{"d_model": 192, "experts_per_token": 3, "d_shared_expert": 128, "router_z_loss": 0.0001, "n_groups": 8, "vocab_size": 32768, "positions": "learned", "parallel_block": false, "init_std_qkv": 0.0264, "lr_head": 0.0085, "warmup_steps": 586, "schedule": "cos", "final_lr_fraction": 0.03, "batch_tokens": [32768, 65536]}
Below are experts of layer 9 (counted from 0) of a mixture-of-experts language model. Rows are named router (the router's row for the expert), up (a neuron's input weights, with its number) and show model dimensions 64-127. Each number is 128 + 24 x the weight over its row's rms, rounded and kept within 0 to 255.
After each expert's rows: a language model's description of what the expert responds to. This comes from a sample of Wikipedia text that the model never trained on.

# expert 3
router [152 128 145 107 149 150 153 136 116 140 129 151  93 144 125 154 144 110  80 125 153  98 110 137 102 147 175 115 149  97 120 123 180 145 106 116 116 147 160 113 155 150 175 148 134 139  94 123 134 108 161 139 164 127  92 107 157 101 159 128 146 122 107 161]
up0 [194 100 102 124 131 165 103 155 118 150 149 147 111 139 119 146 115 144 113 126  94 121 116 135 146 115 124 113 144 174 120 133 144 108 131 127  95 128 128 126 202  99 132 126  86 129 108 127 118 117 179 130 164 102 128  70  96 126 142 126 157 108 119 142]
up1 [114 118 177  99 128 158  94 162 107 163 143 120 120 126 115 109 108 149 150  89 103 156 114 123 127 109 137 106 110 110 101 105 101  94 128 127 181 139 106 131 153 122 146 140 102 136 107 115 118 110 151 113 146  72 166 116 123 142 120 142 172 113 115 161]
up2 [103 134 108 142 119 129  91 153 120  98 105 144 122 143 105 162  96 135 131 110 129 127 178 156 119 148 141 102 111 113 143 126 194 120 118 108  89 128 108 109 105 129 141 130 105 150 131 103 131 145 121 141 127 106 143 135 128 144 154 120 134 133 131 115]
up3 [114 120 110 148 110 144 144 145 135 158 139 114  90 170 137 109  82 120 129 117 149 137 150 154 146 132 154 132 172 139 144 118 104 131 179 163 137 123 139 134 144  90 164  84 112 113 123  79 154 120 141  94 125 127 160 166 169 138  95 122 141 119 175 120]
up4 [127 136 107 142 105 114 135 103 115 128 140 104 123  98 126 134 123 137 116 143 136 134 131 137 144 186 176 164 165 178 107 158 170 104 110 150 134 103 134 149 152 127 129 155 133 106 113 119  65 162 156 188 118 116 136 180 107 140 134 122 126 118 124  89]
Description: US states, countries and cities ending a location phrase, often after a comma, such as Princeton, NJ, United States, California.

# expert 48
router [163 108 129 118 153 164 123 139 132 132 115 152  92 143 130 139 117 102  96 127 153 107 117 153  98 158 155 110 148  96 141 147 171 136  99 122 102 152 153 121 152 166 172 140 148 126  91 126 115 116 140 120 154 106 107  95 149  99 166 130 137 141 130 161]
up3 [109 116 124 101 101 163  91 134 160 141 133 131  83 172 149 113 108 101 146 111 131 142 144 197  96 132 126  99 177 137 141 121  99 122 161 171 116 135 134 118 138 133 151  91 116  94 136 130 129 117 123 103 147 152 130 157 136 128 138 151  95 147 153 148]
up4 [124 127 132 133 124 120 142 101 118 127 152  91 162 109 108 151  96 129 116 132 122  97 113 152 125 173 124 140 164 108 125 154 128 129 143 156 161 147 141 150 150  99  89 161 118 113  95 119  88 143 148 177 122 129 182 129 123 129 125 153 125 140 132 109]
up5 [136 100 106 128 164 122 142 155 138  88 141 140 109 111 124 116 125 137 106 166 127  95 149 125 105 130 141 103 163 117 143 148 116 115  74 136 122 120 138 147 132 133 134 107 146 141  99 150 102 158 175 117 152 156 143 128 133  92 153 107 142 178 120  74]
up6 [121 168 115 122 126 119 175 115 127 120 136 157 116 144 174 127 142 166 116 106 154 113 153 134  99  88 180  99 141 131 161 136 118 145 125 140 116  90 125 117 124 157 107 128 128  92  90 109 106 122 143 157  94 135 137 126 145 107 170 149 109 154 150 107]
up7 [152 120  91 135 159 159 120 108  90 107 110 104  90 142 165 117  61 151 102 114  64 148 147 146 167 135 127 131 123 136  69 132 108 124 163 149 117 121 131 111 139 139 147 115 103  86 145 122 126 154 118 122 121 152 123 106 134 137 120 101 150 113 114 122]
Description: Subject pronouns he, she, they starting clauses, plus sports and music words such as Home, team, guitar, vocals, Singles.

# expert 16
router [143 110 128 113 165 151 134 158 115 130 122 144 112 147 130 154 104 106 100 120 149  88 126 141 118 138 167  98 141  94 136 126 160 137  89 119 106 165 158  96 152 128 139 128 157 144  81 118 118 108 144 133 162 115 110 106 158 108 166 107 131 132 104 163]
up0 [172  77 103 120 154 120 103 161 161 123 135 129 132 147 103 125 129 130 108  99  95  87 115 117 151 129 131 138 150 141 122 127  95 118 111 138  94 123 128 123 200 111 129 135  69 111 110 140 143 111 190 106 119 124 171 116 136 157 146 118 144 110  80 114]
up1 [143 144 104 100  92 158 128 163 136 162 132 161 148 127 137 153  96 134 127 104  98 154 147 128 154 101 127  82  99 117 107 154 127  86 126 133 109 136  91 140 143  95 203 144  89 144 118 117 124 103 144  91 151 106 104 137 115 147 117 160 173  66 121 174]
up2 [132 117  97 158 124 133 133 113 145 124 104 191 122 142 137 150 108  98 141 103 103 115 152 144 152 188 135  68 152 141 110 108 181 114  85 130 120 128 152 150 128 133 142 144 113 168 142  93 128 146 132 155 154 120 136 118 153 127 149 118 114 168 147 103]
up3 [100 121 104 116  94 143 111 162 122 142 143 127  55 171 117 119 106  95 146 129 123 123 147 195 142 136 130 114 200  98 150 152 116 133 134 129 143  98 117 131 154 129 147  94 135 111 141  99 101 116 124 133 135 122 162 135 140 130 133 118 133 131 156 125]
up4 [105 123  90 129 112 103 183 117  96 131 126 133 138 106 140 151  94 145 112 136 129 121  92 134 120 148 115 108 145 119 138 127 112 113 131 166 141 114 123 170 198 124 140 124 135 115 106  97  87 139 119 181 128 117 162 121 150 150 152 130 157 139 124 104]
Description: Speech and reporting verbs like said, stated, announced, wrote, According, along with the preposition on in dates and after verbs like drew on.

# expert 28
router [167 119 145 113 160 140 139 146 128 137 109 136 126 144 119 150 142  87 103 111 143  85 128 148 109 136 173 129 160 103 113 136 177 144 124 139 102 152 150  91 156 124 150 160 157 123  93 128 112 114 169 133 160 133 113  75 140 116 165 120 142 125 119 161]
up0 [172  86  69 110 145 114 138 121 142 109 150 115 126 126 101 149 113 132 124 120  99 126 125 123 153 122 124 114 127 181 123 144 119 153  89 115  92 113 145 106 183 116 114 150 108 132 112 111 142 108 154 155 134  79 117  75  88 120 113  95 140  83 112 152]
up1 [141 108 141 106 103 128 117 164 122 152 141 138 131 109 142 148 134 128 169  74 118 140  99 140 120 127 153 112 105 122  86 123 119 100 111 102 153 126  95 137 125 120 151 163 111 144 108 106 138 125 149  95 141  68 129 139 100 114 119 142 127 101 145 136]
up2 [119 132 106 195 115 148 113 142 101 113  97 140 102 151  89 144  86 114 131  95 119 114 174 174 137 161 127 105 143 125 126 156 187 101 104 114 105 126 124 134 123 180 146 136 127 171 127 104 155 138 142 175 147 123 123 119 123 152 123  90 146 129 140 120]
up3 [104 107 138 139 117 159 118 156 142 123 131  77  68 149 105 116 115 136 120 142 136 149 131 140 149 127 145 169 163 152 131 126 102 129 147 156 135 160 121 123 120  96 132 112  97 111 145  95 114  93 173 137 130 103 138 124 157 111 112 121 124 133 138 128]
up4 [106 119 127 111 132  75 143 128  80 134 115  91 155  98 138 132 129  97 136  80 115 102 118 118 124 141 128 138 142 150 142 153 158 134 128 127 126 129 136 154 158 101 112 143 123  92 115 142  96 135 149 159 130 106 167 116 144 123 100 118 161 130  72 106]
Description: Word pieces inside names and technical words, often after a capital initial, such as F-rib-ourg, G-ab-ardi, c-erv-ical, plus some instances of the.

# expert 53
router [156 124 148 111 152 158 129 146 121 139 118 159  96 145 128 156 127 117 101 116 165  95 101 147 113 132 170 114 142  76 140 115 162 130 117 133 107 169 145 115 159 143 160 160 130 142  91 129 129 120 138 128 144 131 111  88 154 126 175 121 138 119 104 180]
up0 [181  96  83 138 153 152  94 142 154 128 154 121 118 133 119 142 104 120  80 137  83 126 115 138 183 116 127 129 129 156 112 145 123 131  64 123 117 134 123 129 190 106 102  97  94 141 119 121 138  94 187 108 170  86 136 106 125 143 134  97 145 140 113 148]
up1 [132 143 156 104 108 152 136 158 148 143 145 164  96 148 151 153 129 115 140 102 137 113 126 127 159 117 137 117 111 137 119 142 103 100 125 133 118 136  91 117 170 148 175 139 122 178 111 101 128 122 134  95 123  75 135 125 109 154 133 118 170 109 154 175]
up2 [148 132 119 176 144 120 125 147  94 117 130 127 108 152  99 126  93 100 148 113 146 118 161 140 136 137 119  99  98 110 127 126 176 136 112 116  93 129 119 158 120 140 162 145 125 194 117  84 130 141 159 163 119 120 162  71 170 135 148  79 153 161 127 106]
up3 [108 132 109  87 120 126  92 145 184 115 145 134 109 163 115 102  90 125 121 134 138 131 135 175 130 145 122 139 149 131 157 103 110 112 150 121  98 143 129  93 145 129 157 138 121 135 131 124 135  96 121 105 129 103 143 112 126 147 100 127 132 141 154 127]
up4 [ 99 147 105 144 135 131 140 132 117 137 157 121 153  82 128 160  94 126 122 167 115 108 100 154 158 156 135 163 155 170 128 160 126  99 119 175 173 148 168 145 132 138 117 123 135 125 127 107  91 133 176 159 100 113 166 134 147 137 149 129 112 100 117 120]
Description: Latin endings in species and taxon names in classification lists, such as -ensis, -idae, -ata, and taxobox words like Animalia.

# expert 42
router [156 116 140 110 169 142 141 148 120 152 120 147  91 155 123 153 132 108  90 119 157  86 121 153 104 148 166 120 134  89 119 130 160 135 100 121 111 161 157 114 142 137 151 157 152 140  72 119 112 112 142 140 163 132 100  96 153 109 163 122 146 122 105 160]
up0 [136  95  67 127 139 122  99 112 109 136 135 137  87 137  96 162 137 126 124 147 108 126 125 145 151 112 117 130 147 173 119 152 111 150 113 121  97 137 137  93 203  77 123 124  86 128  94 121 106 112 203 143 157  91 132  99  64 166 158 123 103  93 106 119]
up1 [146 102 110 117  99 130 122 141 113 126 156 138 124 121 103 133  85  89 136  92 132 131 122 135 143  97 139 139 154 118  89 132 111 117 109 106 126 124  89 122 139 129 155 146  92 118  73  90 115 114 152 121 175  70 157 123 126 158 134 115 133 111 113 123]
up2 [133 126 107 176 143 144 121 152 113 109 131 124  82 130  84 146 113 125 167 121 130  88 157 173 122 177 139  76 109 120 123 126 196 131 118 138  95 134 119 161 115 177 132 153 134 167 136 106 157 123 124 160 129 132 136 155 151 129 139 125 145 140 157 116]
up3 [106 126 107 151 103 129 101 134 159 146 126 117 107 139 100 104 129  93 129 100 151  96 126 201 109 102 140 126 165 157 114 149  96 105 159 138 134 131  86  92 151 120 124 114 108 119 137  98  98 132 121  95 108 106 123 138 154  90 115 114 111 126 145 140]
up4 [101 149 122 117 120 125 143 107 117 134 136 129 134  94 113 138 108 114  96 147 161 118 114 152 134 169 137 150 207 149 136 122 129 110 112 158 124 118 159 131 175 130 121 135 132  77 116 108  87 150 153 166 106 105 173 138 164 123 106 129 131 135 106 108]
Description: Tokens inside table cells and lists, such as separators, counts, vehicle or product names, ESPN, Chevrolet, Flying, low-floor.

# expert 33
router [183 110 132 117 154 146 127 141 131 153 116 124  88 156 113 136 140 102 109 107 162  84 117 159 101 150 148 105 151 103 132 133 154 136  96 127 108 163 160  98 135 147 167 155 131 110  70 144 100 129 153 138 146 113  83 106 150  93 148 127 135 131 101 156]
up0 [173  86 124 110 131 138 134 150 134  82 149 116  89 140 122 118  97 107 104 133  95  83 156 152 147 102 108 120 137 134 105 140 115 130 121 142  71 118 126 111 203 144 146 162  88 132 119 124 116 115 156 126 114  98  96 109 125 117 135 115 148 119 131 104]
up1 [149 123 131 106  99 150 113 135 131 159 137 150 128 146 123 157 104  99 148 134  73 109 117 129 125  85 163 119 160 115 142 145 110 104  92 105 137 136  82 127 141 164 171 122 116 146  76 114 121 114 150  90 152  72 142 128 128 160 141 143 168 122 144 144]
up2 [124 131 120 172  93 110 106 152 120 121 134 129  93 143  97 166  97 103 149 112 102 115 171 134 106 168 104 122 106 111 135 149 204 125 118 108  93 149 127 133 143 150 141  91 111 156 112 125 111 137 159 145 110 113 107 167 150 128 149 124 112 126 156 120]
up3 [118  99  94 127  98 163 133 119 108 139 119 133  36 152  94 114 115 140 110 142 119 118 139 167 149 140 144 124 150 158 131 112 104 103 141 139 106 149 126 112 141 141 141 108  89 109 135 111  96 105 126 132 120 118 152 140 164 117 115 116 108 117 125 121]
up4 [103 155 104 112 130 126 114 100 115 124 125 149 154 107 157 144 126 126 119 135 136 106 111 145 120 133 129 147 175 136 141 135 154 124 137 133 154 102  95 198 129 116 118 164 138 123 122 126 103 124 133 193 136  92 177 155 151 138 135 122 124 129 110 138]
Description: Line-ending pipes after table header rows, separator lines like |---|, and == heading ends such as See also, Awards, Cast.

# expert 22
router [173  98 131 120 155 142 148 149 128 158 115 152 114 148 121 151 130 106  92 115 168 100 118 164 120 143 165 108 144  71 123 147 171 136  97 111  94 152 160 116 138 130 168 157 150 117  90 120 122 104 145 127 155 108 107 105 153 124 149 120 144 146  93 164]
up0 [182  98 110 111 133 155 101 155 149 119 133 166 139 135  89 156 137 130 123 155 132  92 138 149 131  99 134 107 132 143 146 146 108 124  96 129  74 117 110 108 169  95 141 125 104 103 107 135 116 105 155 118 143  59 132  95  98 167  93 110 164 111  97 119]
up1 [137 118 108 108 114 126 173 156 136 145 145 126 131 159  97 184 113 111 139  94 105 132 121 135 135 133 139 129 126  99  85 138 114 101 117 109 151 143 113 113 119 180 166 158 128 136  85 100 102 138 155  97 141  51 112 143 114 133 147 133 146 111 114 145]
up2 [ 93 169 112 133  96 121 135 114 123  83 110 149 113 143  79 158  76  81 102  97 150  99 184 173 115 154 133  96 131  98 124 152 185 125 106 101 115 127 104 151 109 141 161 103 121 146 136  98 157 138 135 135 120 114 139 102 153 133 159 129 129 173 143 116]
up3 [ 84  97 113 137 113 174 147 150 127  90 131 123  92 160 131 116  97  92 104 151 135 156 137 165 168 150 116 125 183 125 146 120  84 125 141 138  86 132 148 122 149 121 145  86 118  90 131  68 122  95 121 119 183 122 138 115 157 120 120 133 111 129 142 122]
up4 [105 155 117 102 132 107 125 107 151 143 132 139 137 109 133 135  88 134  90 151 108 104 141 123 149 150 122 126 167 139 173 159 184 116 118 126 146 110 136 142 148 124 121 124 137 123 121  99  92 127 166 146 124 160 144 150 116 145 149 141 119 152 120 123]
Description: Inner digits of multi-digit numbers in infoboxes and tables, such as reference numbers, temperatures and heights, plus URL pieces like www and .org.

# expert 44
router [172  94 130  98 157 134 127 141 131 166 108 156 101 148 137 142 128 115  94 103 164  83  97 139 113 146 167 112 161 107 140 137 154 137  99 126  99 147 144 101 128 141 166 165 146 129  76 148 115 111 146 124 154 109 101  82 149 108 156 130 124 141  97 149]
up0 [193  73  81 115 176 138 121 109 145  92 146 124  96 128 112 135  91 129 118 144 120 115 154 139 136  88 112 138 123 140  59 142  97 161 137 123 100 133 162 100 166 110 106 143  74 136 101 116 112 113 209 126 129  94 134  84 130 118 125 131 125 112  93 129]
up1 [156 131 120 130 100 142 121 177 131 139 146 145 146 126 124 160 141 101 125  91 101 114 119 127 129 117 145  87 165 120 146 161 101 104 101  88 138 130  94 120 135 137 156 127 101 141 101 127 114 120 154 106 155  69 146 129 113 131 126 128 162 115 107 118]
up2 [142 129 102 175 123 125 130 132  99 121 127 143 104 148 101 158 114 102 114  72 146 115 176 153 157 142 118  66 114 123 144 120 185 156  97 127 140 122 127 159 132 145 107 102  81 142 151 104 156 147 110 182 144 102 132 143 139 153 140 109 120 127 151 144]
up3 [114  92 112 117 126 149 108 156 134 148 154 140  59 150 132 115  82 142  89 126 139  94 122 177 179 124 125 139 182 154 160 102  97 117 146 130 130 131 120 128 132 125 124 116  88 160 114 144 128 103 164 106 116 118 168 122 126  85 114  96 116 126 111 136]
up4 [114 170 117 148 135 116 139  82 115 116 144 113 131 112 135 114 125 122 110 132 134 104 103 160 146 127 119 113 154 136 136 153 123 109 117 152 127 124 138 177 148 119 115 157 124 108 107 115  89 102 152 164 110 108 144 146 147 120 116 141 148 127  99 105]
Description: Line-break tokens ending sentences or headings, especially colons before bulleted lists, plus opening parentheses before explanations.

# expert 14
router [173 115 135 115 168 149 148 163 122 133 107 136 112 162 135 148 132 106 102 116 176 106 100 151 106 137 161 105 137  91 152 139 173 127 116 139 108 160 169 128 157 131 147 161 142 122  86 128 127 117 164 138 142 141 126  91 158  98 164 123 128 130 109 158]
up0 [153  70 130  98 139 160 116 133 149 104 165  83 123 151  95 159 119 106 114 149  99 105 157 152 164 114 121 131 157 152 122 139 140 142 108 114  88 145 137 106 186  77 141 142  66 128 121 130  77 116 158 127 159  82 140 114 104 142 143  87 167 105 116 133]
up1 [146  95 139 122 122 148 123 142 118 152 153 131 122 141 148 164 112 124 162  81 103 117 139 135 110 158 154 122 186  96 125 131  91  93  93 132 157 109 110 125 128 114 154 149 147 131  79  76 128 116 139 112 156  46 134 142 131 143 145 122 165  98 128 136]
up2 [123 151  79 162  97 132 113 153 126 126 123 139 118 147  79 140  81 103 116  81 132 123 193 145 130 141 118 118 120 135 128  92 188 172  92 120 114 138 124 155 125 131 165 138 108 157 119  99 127 134 158 170 147 129 110 108  97 121 166  81 153 114 152 145]
up3 [102 120 111 126  76 165 144 174 130 136 124 122  60 148 124 102 110 110 127 100 165 116 161 206 163 116 140 121 167 129 158 140 116 120 132 118  89 133 130 113 140 137 116 122 125 148 152  89 137 132 122  80 111 110 150 151 104 111 141 105 115 158 141 119]
up4 [116 158 101 148 142 109 143  82 139 145 135 137 118 120 143 172  96 149 138 139 126 146  99 119 117 137 138 138 145 122 139 121 117 119 133 150 150 150 104 158 164 130  88 114  91  69 108 108 129 132 177 187 155 136 166 152 156 133 129 165 110 152 111 109]
Description: The article a or an after prepositions like during or in, and middle digits of years or seasons, such as 2019, 1988–89.

# expert 49
router [152 125 140  97 151 151 139 134 131 150 122 158 106 157 109 135 125 103 100 122 160 100 126 137 122 152 181 112 147  98 139 129 161 138 106 119 120 158 156  94 138 127 174 147 147 125  93 120 122 114 142 131 156 121  83 106 143 106 166 111 131 131 113 149]
up0 [170 103 111 110 145 136 112 124 107 120 117 103  91 127 117 133 113 151 113 143  99 126 115 146 138 102 131 120 161 141 125 144 115 157 122 127  95 153 128 134 170  86 122 145 100 110 109 144 133 117 197 164 168  92 110 105  98 174 121 126 170  85 114 111]
up1 [152  90 129 121 120 137 163 141 131 141 130 124 116 129 132 135 114 123 151 135 131 127 129 117 126 161 140 109 148 105  83 139 108 136 125 126 152 103 101 102 154 162 137 141 106 118 101 122 149  87 138  77 140  74 111 149 131 145 134 168 178  98 145 178]
up2 [122 128 142 138 117 127 133 146 132 104 138 151 105 168 136 148 102 151 132  94 144 127 166 144 119 186 146  86 127 140 127 127 201 112 137 125 133 136 112 146 135 161 170 124 127 140 123  76 139 131 122 132 133 121 130 112 132 157 201 128 119 180 120 125]
up3 [104 102 115 122 113 158  88 152 139 130 139 118  67 151 120  99  78 128 129 134 113 126 145 159 151 133 173 114 170 122 177 151  86 126 130 128 145 120 130  86 163  96 140 114 151 123 145 117 145 118 137 130 184 115 151 167 153  91  88 100 125 112 105 110]
up4 [ 99 149 129 148 144 143 146  94 146 135 118 121 159 135 100 126 120 101 117 128 136 122 119 150 141 148 115 160 140 164 142 157 124 114 128 137 158 143 139 156 158 106  94 126 152 100 124 148 114 117 170 172 110 111 167 144 144 136 126 110 119 183 100 124]
Description: Accented letters and mid-word pieces inside non-English names and words, especially Hungarian and Czech, such as á, ó, č, ā.

# expert 30
router [160  97 148  91 155 145 142 150 139 134 131 136 100 153 116 156 124 101 110 112 147  84 114 151 114 149 162 133 152  93 133 128 149 153 110 108  95 169 139 123 149 154 151 151 130 142  69 132 114 130 147 137 143 111 108  96 137 101 163 138 143 131 108 160]
up0 [210  83 103 141 156 147 119 128  97 113 122 131 119 132  91 122 117 113 116 162 100 107  87 153 164  75 116 127 123 150  94 128 144 141 105 108 115 127 129 127 184 113 140 127  81 108  96 132 120 123 149 130 170 100 149  93 113 157 109  86 143  82 116 146]
up1 [153 106 128 106 111 138 147 165 109 191 154 139 120 118 120 132 111 100 158  91 113 129 101 140 142 130 158 119 145  90  93 129  93 106 126 118 156 153 100 103 118 111 177 157  94 146 100  96 112 130 148  98 152  53 113 126 137 126 122 152 159  90 122 139]
up2 [ 98 130 130 144 131 126  86 168 102 112 117 162 117 153 128 118 104  83 132  70 104 136 153 140 131 181 112  74 121 103 131 128 179 121 129 116 116 139 118 150 102 156 182 120 145 176 145 103 164 126 144 151 119 140 115 103 119 154 150 101 125 147 144 122]
up3 [ 94 116 136 123 112 165 120 156 149 119 130 146  74 182 123 156 103  59 112  91 128 113 123 150 155 146 135 123 170 136 190 127  97 125 154 114 157 141 132 130 136 166 153 109 114 134 139 123 123 109 167 115 129 118 133 139 131 119 111 133 118 134 133 136]
up4 [ 94 150  89 124 139 114 142 128 177 167 139 122 136 139 142 159  88 101 108 130 120 112 128 139 149 115 132 161 172 166 148 130 133  99 112 139 163 154 136 172 130 144 113 101 122 133  93 143  93 144 154 171 153  85 163 145 164 120 118 153 130 156 138 108]
Description: Dashes, line breaks and field labels in infoboxes and lists, such as the dash before • Governor, Population, Preceded, Government.

# expert 9
router [169 123 134 106 158 132 142 146 132 140 128 142 120 133 120 154 122 114  91 112 145  94  96 151 118 157 167  99 147 110 128 124 161 153  88 115 116 159 162  98 158 157 162 173 145 117  88 125 124 121 137 145 135 128  89  94 145  90 136 144 126 157 102 138]
up0 [138  88 134 135 169 138 133 135 157 120 123 151 106 145 142 159  92 135 132 165 118 105 116 142 148 103 109 101 108 146 154 125 105 149 108  97  98 186 145 146 153 112 125  80 105 112 113 143 114 101 193 121 139 102  80 111 120  94 130 112 139 105 116 116]
up1 [128 102 134 121  81 121 126 172 127 142 157 100 115 117 115 151  89 130 150  77 121 151 137 122 149 148 139 153 119 109  84 139  79 111 102 115 155 135 109 114 156 105 165 128  81 163 110 111 101 151 164 120 177  96 146 122  80 140 131 133 139  80 121 142]
up2 [ 80 149 137 144 124 152 149 179 110 140 127 126 100 154  99 149  97  95 114  97 130  98 139 183 131 162 108  71 119  96 145 135 169 139 124 131  96 125 134 147 125 125 128 116 131 145 127  90 139 120 121 155 130 144  92 142 127 102 126 128 135 167 106 114]
up3 [ 89 118 125 151 108 144  99 146 140 120 148 102 102 150 129 141 110 134 115 126 164 123 160 168 119 126 145 118 151 168 108 140 110 135 105 145 124 150 113 100 145 127 151  70 133 114 136 109 139 140  99 107 151 127 154 153 116 107 118 102  93 147 150 113]
up4 [113 137 115 110 142 123 142 116 133 139 132 135 166 109 129 158 131 108 123 131 171 150  71 148 131 178 138 148 163 121 122 143 140  96 143 166 121 116 112 125 141 123 116 182 152  96 114 156  67 141 151 138 120  95 164 134 118 111 124 169 137 136  95 129]
Description: Verbs and articles after was/as in career bios, like appointed, named, became, plus middle word pieces of foreign personal names.

# expert 63
router [148 114 144 118 159 151 126 136 119 155 124 149 107 151 121 140 131 110  88 120 159  98 115 143 112 160 170 116 141  89 153 121 186 146 104 128  95 159 167 103 141 156 151 154 145 132  84 140 134 106 141 136 140 108 112  97 157 120 165 116 130 135 111 158]
up0 [172  87  93  85 140 159 115 133 150 121 116 120 100 174 132 106  92 124 113 128 109 119 120 124 124  97 108 121 105 148 115 141 166 130 107 136  72 115 140 119 160 133 109 134  95 138  96 123 121  92 172 108 156 115 153  97 123 152 131 102 168 134 111 129]
up1 [167 116 117  97 100 135 132 189 143 164 156 111 125 140 114 128 105  90 141  79  96 119 106 115 141 132 125 109 139 105 142 149 108 103 121 108 126 126 118 107 117 143 167 152  97 169 100  97 147  95 141 141 170  54 133 141 103 130 129 117 179  88 107 144]
up2 [122 156 119 180 147 141 145 143  90 115 107 114  90 135 133 124 122 111 142  99 166 123 158 144 148 132 120  95 130 116 132  95 198 139 141 154 120 123 117 122 117 155 126 134 124 156 128 103 171 144 123 175 162 129 129 108 122 137 128 118 125 129 125 127]
up3 [141  95 126 135 114 149  90 153 139 124 143 126  99 135 136  95  94 125 123 123 129 116 128 182 190 151 126 123 161 173 136  85  92 148 168 138 103 146 122  87 156 139 140 110 105 132 115 129 146 136 123 122 133 129 141 158 156 107 104 151 138 117 139 156]
up4 [126 136 120 148 126  94 127 106 130 136 127 116 134  89 111 133 101 135 128 141 128 117 142 122 115 126 151 137 191 156 139 141 106 117 109 168 172 169 144 137 166 115 113 146 139 104 114 124 105 125 158 195 125 102 176 153 136 162 156 133 105 139 147 122]
Description: Country names in tables or running text, especially as cells or before possessive 's, such as Russia, Japan, Poland, Greece.

# expert 26
router [168 103 104  82 164 153 142 152 118 131 119 135  82 149 136 136 133 122 106 125 134 103 110 149 103 162 161 102 146  77 136 141 178 117 102 129 115 147 133 103 152 153 174 147 141 144  74 123 105 109 152 130 144 115  99  94 147  98 160 113 138 125  89 147]
up0 [181  92  89 123 141 141 105 135 145 116 147 138  99 143 115 112 121 128 113 114  96  95 135 167 153  89 128 128 131 158 106 105 140 115  57 127  94 143 132 124 188 111 152 167 104 148  85 105 114 118 161 121 132  69 114  98 114 145 139 125 132 103  95 133]
up1 [124 111 118 100 111 161 166 162 138 170 134 117  90 165 122 192  96 107 124 100 104  91 152 113 142 111 141 101 137  89 103 131 116 130 110  93 128 120 102 135 147 130 156 151 103 125  78 135 123 121 165  96 147  76 124 126 100 169 160 159 167 126 138 125]
up2 [100 132  93 146 146 150 118 184 105 111 117 159  97 140 130 136 106 104 122 112 176 131 168 166  78 158 118 104 106  75 181 128 186 115 133 120 107 142 106 160 135 129 157 104 149 181 133 110 141 153 108 142 148 115 132 127 157 126 148 107  94 139 127 121]
up3 [143 114 126 136 128 108 116 201 111 122 126  97 105 147 126 124 151 119 141 132 124 116 142 186 127 131 124 108 186 140 152 129 111 113 120 120 135 119 124 125 124 124 125 117 115 101 154  89 113 141 127 103 116 105 117 146 168 126 104 102 109 178 149 104]
up4 [ 89 139  98 125 128 109 130 106 102 136 138 115 101 120 126 114 128 120 117 146 132 106 151 146 150 128 144 152 163 153 158 164 181 103 130 149 154 107 129 162 143 121 116 153 128 109 116 140  87 135 176 182 121  73 147 151 172 138 149 125 144 114 135 123]
Description: General-statement words in expository prose, such as tend, vary, rather, less, refers, or, and similar.

# expert 36
router [165 108 128 109 161 158 137 157 118 148 127 142 106 145 125 153 132 116 100 111 136  88 107 139 102 155 168 110 140  81 129 116 160 141 105 111 117 157 174 111 130 136 168 159 152 143  98 142 125 111 151 117 173 135  99 104 139 126 157 119 159 134 109 166]
up0 [168  77  92 112 133 138 115 146 121 119 137 116 122 144 115 141 110 144 100 130  94  98 132 132 129 112 153 119 139 158 111 124 111 150 120 118  95 131 117 124 199 115 110 147  61 119 118 144 127 142 150 171 141  97 143 140 107 136 144 124 144 120 106 165]
up1 [170 102 116 113 119 163 135 141 143 166 147 167 130 133 111 153  91 112 155  85 102 157 128 185 147 131 137 132 102 104  91 120 102 119 113 102 149 146 128 124 120 130 185 150  85 140 107  99 121 109 146  95 158  49 133 131 116 139 149 155 172 112 127 130]
up2 [104 119 101 165 115 155  94 188 116 120 134 162 108 158 112 163 111 134 135  83 114 105 155 139 138 178 149  92  99 105 113 125 174 116  93 108 122 135 146 103 106 119 148  94 145 175 139 131 122 122 159 150 128 105 137 117 149 135 148  73 148 138 153 135]
up3 [ 93 103 106 118 125 143  94 125 143 116 126 108  68 163  94 117  83 117 126 119 160 102 182 152 159 122 138 113 175 117 140 124 125 120 123 147 116 139 136 121 114 106 120 103  78 141 132 103 137 141 128 137 141 127 160 166 132 135 111 140  92 139 133 114]
up4 [ 86 169 103 136 139 134 124 124 117 145 173 126 168  92 122 146 139 150 124 136 134 120  87 126 125 168 140 108 146 151 142 118 149 108 129 122 123 121 148 120 139 104 123 142 142 132 117 128  95 137 175 149 138 113 149 157 128 142 135  94 137 111 151  95]
Description: The preposition at or near before a place, and first words of place names like San, Los, Fort, New.

# expert 10
router [154 117 143 103 173 140 133 146 122 156 130 147  96 153 123 140 137 103 106 105 162 100 112 153 112 155 158 114 131  84 134 130 170 138 103 129 104 163 163 108 132 142 159 138 157 143  76 126 118 123 145 129 154 133 108 102 156 105 159 117 139 122 101 160]
up0 [167  97 124  84 141 135 106 138 107 102 134 135 124 113 131 128 105 120  88 107  97 109 147 156 133 106 133 138 133 146  97 141 130 133 133 144 100 118 135 133 199  94 121 150 104  91 127 114  95  91 184 126 138  84 134 117 122 146 162 126 174 116  84 140]
up1 [153  70 125  95 133 135 126 166 127 161 144 121 128  98 148 128 100 113 160  84 114 149 161 150 134 130 143 123 128  98  72 136  94  92 114  78 154 138 101 121 141 120 158 140  92 130 105  89 133 113 163  98 126  74 161 145 114 152 132 116 157 101 118 127]
up2 [127 156  98 185 146 123 113 135 112 136 125 163 109 143 104 160 117 120 132  94 133 118 174 157 125 174 128 121 110 103 122 117 185 137 139 147  97 118 128 157 117 158 143  93 129 129 137  83 131 142 147 175 135 137 119 139 140 152 127 110 125 150 150 129]
up3 [109 125 114 114 114 146 116 172 144 118 127 118 109 177 117  89  86 111 125 156 147 125 124 148 151 162 153 165 166 109 111 102 100 123 139 133 130 135 137 111 168 106 147 121  94 118  98 111 120 112 125 108 130 123 125 142 137 141 117 106 121 120 138 137]
up4 [114 134  89 112 113 146 142 120 134 133 134 134 132 117 151 136  97 129 109 165 118 111 118 143 145 155 153  90 178 106 118 116 149 135 158 130 130 160 150 144 156 119 130 133 154 118  93 104 107 131 133 191 134 108 119 162 122 138 137 145 102 140 127 105]
Description: Mainly the first digit of years after species authority names, such as (Mikan, 1820), plus the space between coordinates and stray word pieces in place names.